From a checkpoint of a small mixture-of-experts model trained on Wikipedia: 362M tokens.
Below are experts of layer 5 (counted from 0) of a mixture-of-experts language model. Rows are named router (the router's row for the expert), up (a neuron's input weights, with its number), down (a neuron's output weights, with its number) and show model dimensions 384-447. Each number is 200 + 20 x the weight over its row's rms, rounded and kept within 0 to 999.
After each expert's rows: "mostly gets" lists some tokens that are sent to it at least half of the time; "comes before" lists some tokens at least twice as common just after its tokens as in all text. This comes from a sample of Wikipedia text that the model never trained on. Tokens count by the router's weight.

# expert 10
router,178,207,172,218,211,199,209,225,213,208,225,213,172,207,204,197,234,167,204,233,164,224,182,141,211,189,183,205,208,202,176,231,216,209,209,202,226,207,209,169,191,235,188,191,189,219,231,215,204,237,186,216,202,176,246,211,182,238,203,195,187,225,202,181
up0,195,211,216,196,198,193,194,151,187,168,231,175,241,213,216,215,183,225,214,199,204,200,213,185,196,201,202,177,203,202,187,197,169,194,216,185,233,203,195,190,232,243,215,263,197,190,199,182,191,199,212,184,199,229,178,195,174,197,215,179,204,178,151,194
down0,206,197,170,191,207,201,216,213,198,239,172,229,244,199,199,225,192,208,234,226,215,199,193,215,187,192,184,181,233,203,209,181,193,223,215,217,162,189,194,191,180,199,232,209,183,198,211,211,222,205,202,161,189,152,223,184,152,218,146,156,197,204,168,216
mostly gets: " second", " r", " what", " any", " next", " every"
comes before: "2", "-", "1", " century", " season", "="

# expert 31
router,188,200,210,209,209,221,211,198,205,233,241,223,184,176,226,201,222,205,205,174,183,189,217,163,231,184,171,210,223,177,177,196,213,225,204,210,216,221,213,210,182,209,220,180,188,221,211,204,195,182,199,205,200,201,221,221,196,214,233,185,184,207,216,197
up0,196,189,205,214,173,216,179,170,163,188,192,214,198,203,198,208,180,230,191,208,207,201,211,193,232,213,200,168,196,212,192,210,165,191,186,154,186,188,187,209,240,198,212,218,209,176,202,216,228,225,225,209,195,209,197,200,202,248,209,195,215,198,207,186
down0,229,192,211,241,192,185,185,142,192,191,178,203,210,197,166,212,151,187,213,228,185,204,205,198,186,189,210,215,211,156,182,235,228,183,206,196,219,216,172,195,203,208,208,212,170,221,211,169,212,166,191,172,254,208,193,221,193,203,200,195,185,199,224,162
mostly gets: "ers", "ation", "ment", "ions", "ics", "ations"
comes before: " of", ",", " and", " to", " in", " for"

# expert 4
router,220,171,193,202,203,211,161,204,242,243,175,226,208,192,190,193,168,213,201,207,168,222,173,221,176,185,196,224,226,200,198,170,201,220,192,227,219,205,212,256,203,194,190,174,214,208,181,205,224,174,234,230,177,231,198,188,219,184,172,220,206,195,235,178
up0,210,210,189,183,180,162,207,168,191,207,207,174,209,190,192,199,209,196,195,198,190,204,233,214,202,195,193,158,192,225,220,188,150,203,211,177,217,193,210,203,217,227,194,225,196,192,199,185,174,175,197,232,169,232,187,180,193,220,204,190,214,184,223,190
down0,186,202,197,191,206,229,210,207,232,191,204,216,179,190,215,204,214,218,188,198,189,221,219,218,169,209,206,199,182,231,198,200,156,169,225,236,175,205,182,218,198,209,173,213,197,161,203,196,224,215,188,224,204,218,162,181,201,168,235,197,200,220,185,162
mostly gets: " |\n", ".\n\n", ")\n", "\n", "\n\n", " by"
comes before: "|", "-", "==", "The", " the", "==="

# expert 30
router,183,247,208,202,198,199,192,217,211,212,246,210,200,182,180,191,217,197,204,223,176,218,199,179,198,252,241,190,173,199,195,238,227,168,171,220,204,228,199,174,199,195,194,207,165,193,225,201,193,186,179,203,223,193,250,215,202,206,213,235,192,221,225,196
up0,180,184,220,194,190,171,208,149,213,175,181,184,216,218,197,198,179,202,192,199,218,191,211,200,193,178,217,193,191,212,205,198,142,224,175,165,208,205,180,196,222,187,191,192,218,184,206,154,202,232,185,211,188,256,227,199,187,205,188,194,221,195,210,215
down0,241,224,185,185,168,200,162,206,192,215,201,197,160,208,183,213,192,206,192,187,207,208,239,182,202,232,193,200,181,216,254,250,183,195,200,198,201,227,230,192,242,188,194,161,181,223,167,191,210,211,219,208,180,235,182,157,233,200,198,181,156,217,223,221
mostly gets: " C", "ure", " ch", " or", " Dec", " Ch"
comes before: "0", "1", "9", "5", "3", "4"

# expert 21
router,196,240,187,186,202,178,193,223,209,216,242,181,190,177,205,191,210,173,229,226,179,217,196,201,177,207,195,203,159,198,198,229,208,193,202,203,212,185,223,188,174,223,226,178,200,195,180,207,201,227,152,207,200,180,260,209,158,183,217,217,179,214,206,191
up0,193,192,230,215,200,184,160,172,198,211,197,217,191,218,205,196,199,191,176,201,203,205,191,203,212,198,246,196,211,208,180,168,169,181,181,184,189,207,172,202,230,224,180,242,226,218,206,174,225,186,196,196,199,251,173,191,165,198,198,184,211,183,228,211
down0,233,216,210,170,210,232,185,188,187,226,200,207,166,226,208,233,202,175,237,233,186,200,193,182,240,215,186,235,186,173,200,187,230,185,216,262,204,202,186,190,260,175,202,229,151,186,223,208,184,190,194,180,209,231,197,201,164,220,225,182,209,188,206,227
mostly gets: "°", " Bl", " ass", " By", "On", " Mount"
comes before: "0", "9", "5", "3", "4", "6"